Experts of a small language model: vocabulary 50257, a softmax router.
Below are experts of layer 7 (counted from 0) of a mixture-of-experts language model. Rows are named router (the router's row for the expert), gate (a neuron's input weights, with its number), up (a neuron's input weights, with its number), down (a neuron's output weights, with its number) and show model dimensions 192-383. Each number is 500 + 40 x the weight over its row's rms, rounded and kept within 0 to 999. Numbers have three digits each.
After each expert's rows: "mostly gets" lists some tokens that are sent to it at least half of the time. This comes from a sample of Wikipedia text that the model never trained on.

# expert 1
router:511498437456479498422540405530447514456429456496426501457433496514545485479521559555539461501480548529502545509503467476505455466446505562452547489504505484464483542546490447520432503516478495485479526506522578543536452494524539529519544454565531491463535507541488504564561479454448482498536530473556515516511493508479526477519506519524502581542479529483582580529476547482449592483487471391525615501411582509493477435482504509495565591552444433469502494464549522508474452555523540522601497468473522512523507495562464530499518468501556428507538462519547474507498424438505538504
gate1:509514529522467524468444484516553459550492400508488512544562480514568457495438538417433430476519541512517574501478514536497449533497478458446485472515492527500512460443495560561504515595483549578456479482493508571428541507499484492497492422554524487493502469494517449476475496518495470463503515504500549506476527524525557476455533428506497549556563443479529441544455520499437519511422539533491481529478426501525510465565440485472475529540545424502425478462441448543488542547478505513542515393498448495501415530459524535492521536552417476489475547452479498540450461546503431503
up1:441527588478486463496531452510514524475443479484431475482544559504479457441510517588464464459530495473563482559566435449457541552419444510523549477444502503454472502458471551505554509520558532435486517533522537529523496500558434450493555503504453507570464519492496458530412500423525428508515509497519504526552464504542522407572507442592559453483505502504449540538491586527455480453544477460555494535526480492501482500470534464445521509517501468505510568484505498501524520437480436522499485508520491522471496465501428471433470560496499505561448496525570491486457555511423497492
down1:500420502529461485493492450536481466504502453495495555453493487514488546499411444469523537417479497481536528545424489515474468490492456507524579539542519469498488437483554538502507533587536451474467495526490447487534466527531492468511556450412500501520522544518555468496574558470470447437472464584483523500410428559456469472512496500456530436552545457513497474510560505455611495511567506530502513491491502522555459553469477485527453471504472398480526512571528483416502518528538515512542539466495529424545531538478514464498542525473508483445521507481536547543596539432464492530
mostly gets: "In", " after", " where", " under", " during", " when"

# expert 14
router:560503501514582494448545504469523453487496503541563535528483516499488459479490450540483504464455556555479491509515493446446517582445452495550445514590581546515498459520535495436521519488482505493488526469504530437532508595499550437540507505433437486539461453399452512448552454442521491492595466518429520491456510517495494523503450486480492533489458450500473536448440517504517518433509518548497536480535481479504502544529537436515546541530533415517463432510470528429502538509430549455467590558532503515449400482474538541466509532532553525486521546482508442491463466562495463541
gate1:448466482473502494526402508485458545452522481538486377565551447551459526540538565502467459552477555516502484502504524455560508529509496548512456517451504567529463540478483511564528484508495494441472489536549486511490474469480524537485495466528586456535497485489501457526458500475482410561534447457534498497468394451481522512484456517482508540483479484420458513468541504506562479636526580492494419569479461488565422517430524497526428565492467529502550498530487541500437510490510481538470507462420505461496535491543494502524569528513551514511522501511512545487449495509478511503
up1:439478522531512524559511582531463432588501492555500418466498497515490495474515599510484584552506492511541501486502466491494506553473511481536543455507473499451478525537527498474519523505486481497526450438501443472457513463542525512463483439492520498516582427504528486478473511459518475464550500569450508515514518466446585484497487454500505521474517492492434567501456470484500506496495547561548466555514505511472396437576456501547443493453522486478461553480449469460546468442515536527479559512458531494515482533454430541528512506545399476518448509560494524640533449443534463497
down1:512474490575495522496476445553507480473476437502504494503515488466480505468397480535450549437510456499482512579493477560506500478554567495556448515536448471544490545502484490523513519488531485396371514494502503435495451438538489554425462523436561532535519505510448457519503517517492573507537552467537555534506443542550579478461475484469512590575525493517472513499449485501514500417477541517436471525421469487512543460524609494490469488490507466525505523512495537599486461518472616609486577530472515507505481435434414504488525607480459539523485503505536539556448557504455481493
mostly gets: "\n", "==", " National", " also==", " FI", " Supreme"

# expert 16
router:483469540482474502497405452480514493468509518479472500508592544546475506554483555529464538513485545594485577482490540567531528524510493469478481415500486512538475557497424494516498540457537458521509554490481554444572516541479513505439499548469472518451477538514525454537477486586583471520515520485506582541514540509510549500489541511513454524458505504529483450431535572534517530444472488515528557558495497519471498495526508549488519502486485475454467567500495473508539539488448435451495556427538515537494420483508461493598472539509477515477547521485515554536454540410552611433
gate0:516490551482457473454522533569547531483435443490427519474533506524521491515487507467562547476442505481551578548445615514497473543530470431526517445530526455477526487519476424544531504538455447508526450521560466469510483439479535554486507576486516499476457489589494495524463482497447567442545492476517513538504493465522489492546497534426497506530531503419438524436432542408575492473516555548500515556500414532405499499491439493519567607493456526425482531546574520473488481488574523534472437483474512414510474532459517504526506566493585575478553470534454552491501559480508539415
up0:442461525482491512546547420491471535557458440469557447504497495505428452526428480463481406354452557468494542526544484454507463515391469441553442494481418578491517530475461483494529449502496506527468517513487504448436442440504485543467494542491505529492460519526490452507541538504553532558499549534525489513519493577465511566519477443556402509470466518466494568508496545483514473430475447586514494530507530466419525461512492501485494490475550475498499436441545516525502498473513515497503502521537511450468463443586571455492515471549477521475494516451411453498504477419511514479
down0:494539484494484499487562479525467480570517452468515551548486503532481616520545503549483511475526590513562563562521469507505531440496412493479449414438544446446480507445473539522504446446436543474468412538494469470508519527498462551556551486512485527442500535491529469525512539472529532502524436533567477477522469536482477524467582494507480476521392424523542469504521476548596525478484473433432508431479530490407461451571497433530585451569485510471427535469475567590435549475424546473480499431492465563504491497508549553507430439470532490500478456505447489504630490432554591436
mostly gets: " L", " F", " N", " S", " R", " M"

# expert 27
router:477559443487491564510545517582473478526437491433517493437463527417446512463551478500471430497454503500577539497516579466480441556486537498510503546491532512543598515525459437418558556534450516518477461518538485549513464557536507557591517480567527533483506521472521468544507544449492480443532536425525474538467506531435595517538454551536453503543512550464479540484493504467484552519559495503494509476506552561523562493488497432527510523523524444540485485479481506558455509489496522458601469465452508467526526516477527468494516518476504545521445454505474488570525512482534519555
gate0:573497476491495499538499487480512426535545586498507463539442472535552521417552574550477499539437515493543482480572547517497469504504492546521486511517583481502451451429472478491433456571511599454507480504487552501459458545478480430535496473428503542465552463554499542500522564514436543535502512486592576554497498441494455561499531486460437508575501561545525521536536485545476463512469494498506517515520508514523482501466485526497499524504503493491398497503437474488578517536517522507472522544485443506568529408523510562467429469479506553420465550559484504477467475431499480479
up0:513539516472506565422446605517466548532526490503541574484525432483515418480490482489481513539433575507514501608530514436473429550481559458502426502450528496504496472546467513466443532486413412525517472471466514537458459563446491457587493547457501495473560500476552520510515455451515573496508454509537392472482530547507454504544536430539493497435525528519443470457528497436525465508482431481531521525479533522529481516577505496519471480546531505543501430434555496499566525483468495472461463505471441437460509528530545462502419457573456489587552503511442524554494452439537509487
down0:578492511559528580473507497483490513442447502544505484533591471426514508458447477438455491420435528538502467451501444498473509508497527540540553507527501484488595492583464533458480541527541519540505483512565497582496523504456520530497528473513512477528469444467470485514525532435525519510469580519495562510547540529488511446481422515432468570510493568434450465484382457456462513442506525461513475493466556472492488578548536420587510520519441460485513516505546483516471527477544444506472442482519617434480443508439515476558513511581515446497458528542544504511500497482502500542
mostly gets: ",", "s,", "),", "e,", "a,", "er,"

# expert 10
router:499467474514517485497508517449518528526443483473532494413446522461519507494560506511493487557474546514524528524550531492498531592499450438532536575515508506577483512545504435400554522567516559468470465524567488533565481502525598531494512483492507569537567529481491498510540540475433479476541527536502504507486514512540521514544460517443425512486503543474450592508506510484557572511481466483522566507574505609499519468511517450457538517521538466484476456481491581542502471482454495480530529466461492499494464509482531566448592477480501571550371445471509487514526426504491413550
gate0:478442563472501547491509536433499551467496538528513511520467477502484481473538429458518493547518458484490514552478521557409510530480532456487461546483514546486509519589549432473507545541424513474577396556512470473533492458545526486483450493458459540532581481464437474534546469555434446500535473531480535558438490507597553511516495519415538524519491544537419518532500487522531489434494420456534435544552543496466513527491444519472512513503542512458470551492569509483496493522481469558489467508562487555514508488466471466489461508478477437454530475461430393454551527515555479520
up0:511430516531517520514555558501474514515527512535494467529508488542528451493494438426476511476530460469553487512490515502549576576537582528470531537466501545454532472548525535475558467555511500455402456511584501475497457557493445514492544539514511471491530497494519540448464507504533526459498525526481484517590518567560488492485467571545500490485619534540414540568516554582599502510517483452499481538561520515522522476478545408537519491456455508498461528499448558514552530500496493500454439484507502444543470488541531569456540428486430470504530536480499482508533436481557512550
down0:457482517489507469555445518529433585518507494523514464518502453505509470543545490459554508455461447475522512528436512503519532428482458486448518506412485479459528544486438562496523534432543487500298436457483529511492477535516564455458447529546484502510560507437488438470487475489469418557455530454459473497456576484493470490501470453462510517478433453511463506529539488482528481464498449520575543506513493560516514506542493467542478500567553533549480521570479518458484538479491484513468509473518450541500437479482508550580537475495534475507495562519454509536457474528505505463
mostly gets: " by:", " \"The", " Website:", " =", " birth:", " Type:"

# expert 22
router:501538489449538467460520503469487452478458438479562477445454475505497508446562528554498478515465494548520494514557466469484442466510462468494497522493500451515522493527504421481477518517499531536471527539545527514530437525510545531543511479545524518454531504516495508476462502509487529494502524461547555536561509566505542451485467492463414492507545540519492587458539499472465483523517452391533545472482512558553455456414519468541600481529463446536390446481598514545445512559438538512488485511544474473509521530490473474450524524468520475529485398508555513428500521435549554549
gate0:496513418543552448476520531525410550484387520442449476452510524470505582530571515513491481534460505498470527522461560519516497510542546517496518522485480456497532527516483499428541508492499488459554524573496504423532555499526577452488540483533474445509500506457441477511511565569586544464568501483472542508434463517611511474448470544533457466534510525542443566562489598595533472549515487446517454492464528462515490462436488483533438477482540485534568527512555495532520453490574559556482425536449507451487428532430477508430509427477500511537469497559463495524564508490549422460
up0:470530550470505456530567511498578608511594477527514465567509478433468513546530481535547487462532469520499510520492486467538521465516414499501500444460521527480506470510556494472478506440434534544492508510474559473456464550566549520536507434527561533492527486522522486545502517460513618498482559442476456437521477431469483507560490526370494502482519501556495458465508434457540551519541564448372439485554466538461511540564517470492540543538592460478480534501516644521495560502510528426534568446485553541498492520566518480469479513580486560504502464458489574431476509413466542512
down0:475514473482517467545474456533494539459499461532480465524553534565441515399569509473532496563510518470534493484534495475452448538459581517465549490465557502474548536522529505499493497518512497568564427510370508519398618482470534503498532450492423509517523504483475508530508512576502435462554481560565505480478469488471426548540506500489512537590458518406418579549480543526538517509547512524416521492484467548479524448453474478520478415480417489538496456517417454434504503474550457503505550494498512530454500534468479473467459470576503496473468465519518538555519475523441542452
mostly gets: " with", " and", " including", " by", " than", " by:"

# expert 5
router:505553556516462534475462453472512488521495487508531445416522481469471549593509426482466481446453593536523455540489581491574473491509500441488549530532526498522508492435498470455367465533489484483471543432519530427457500505496456527514452505491562498497478537489482507455523512550470478530546488513449557534513558538555531558536505569460491527550499456454427586510478447525480513514500436513488492516471480444532473539467545492471533520486531547514501562504482433562442519515491503472553605473526471497497513518476506555501492529442515496527519531415584499458504495526486465483
gate1:537505437513460478500511432513428561413516466524485466417537535501527525541540444471479526526507473513554516591515442583537465533479487429495502480531524536494499471554465522489534515492550458487497514498559527517548540455484461511503483484546512517510491535498519462527446516468440474499506446456442484519530520520527462518473474574488497489485514471468527441514414477501521465446443444482479553491458514522481511577527430479532450524532486474496505515502463468488460549499557487521519533468535486538531562505510512414438488488489486546520422507502434496553564448486568480490
up1:445538441413548517552544525536488570487559441572474480507512502541511444450470503492417553501516426449483467417465526539471491462549419487514493470510480428497553497595451526433489522522575510506465493479536539481543510510492494551552556529528464457515537499453439441530425484479440479479445607395555551531486536470466473511512498499540540523543520480516516526510474512558435563504496483478518477498477469531516486488481518470489497408523413505451553472516511540467419589558484458520441459530529481504463474527503503456542487464511502552602502543496434504429535555500545466457
down1:468446463438495500458486537512426531464525521510474538455462456475446496492497584523526504531424490443397436513515416573529546467503499489529537490481567519475409478537507577566503452489451469433597448493399585474479523457505474435518440453491499499538473413487533449473441516486441492446502469545511474488558523510488562498533578531482423443531480461475550444554519477572556518523481551554510538512509549526508470501508547499479454472537486459487528473536527498529541478463482535428483537432541500481505599493468569423510517498472516525467496508557495483513468519513565495551
mostly gets: " USA", " AUS", " ITA", " ENG", " Detroit", " Nominated"

# expert 9
router:489537507489490469522533435464496535507471447485482460543467547553477443497573519501443464501477566520453423452548442489468474468419526439510531518525520486518497487494499512445507515506512479517525473455493437518482512484488473453533433495520499529546462455476471469448598469506377585516467513526534534539479554457494494504429508569554536545492515421474416523431510497482452549517523416528473516537511549493529465523522505451500550569488489499404516517508502503495481535499469511566567535540445564516509541515509527511518467489481510566488506508511468489531543533492480502522
gate0:490511488489484414531509513441412485556568454595514480539523490535477428444490467533539421506554454499583476534471567464503472521467466457533514449512537506509558491591479490487489458554555448512564501474500489487534542514509434524579477452525548504499482489456555517495569449493480503491494560535553470468419536487536527490523602548508519501446538531422455483443489506541452478466469451491523533487502509489534458545450581540582529475451550526555483479527510503492551518507546563472455495453505475561502476512564489498480461504500499529524473499504471517499515490473549481439
up0:484493520527492459560551573470535521570517427446501511467473497471539555498464483450514526489537571540524524425514522494474464537470461516496478512481466514504546559497454448503486511499520509519447541552461528589459491487535545550448497483488478443548578486551521547524504447524480524432525460507483445506462438576492448519513544490535442522494463473481528459483436579512552516490419444587467591519486423550449488473441500505459513454503500424493507540528394448499502454459483545532500501513487525484511438531492543520573474521570501540513506485467539512514453521511491485539
down0:501520490485470509557464538517492550485450543500534507534513518514550503486586471449549523476462464499545539411502506485565507510408505483501510478512481478503491497538480500498551461519514505485444513490453506490487473471482492525457577432555460489543517575519529477520525452428443493492440472525470522542491490583525569496512502499477501439516532464548501535518492443478518490447568513532571482509498456468521516421537444514414495486523447487478529512532526464512501519566388552484562427433495453498514483524429538461560490541488519511551545405467450486488499546507605486455
mostly gets: " also==", " %", " Votes", " (0)", " mi)", " ft)"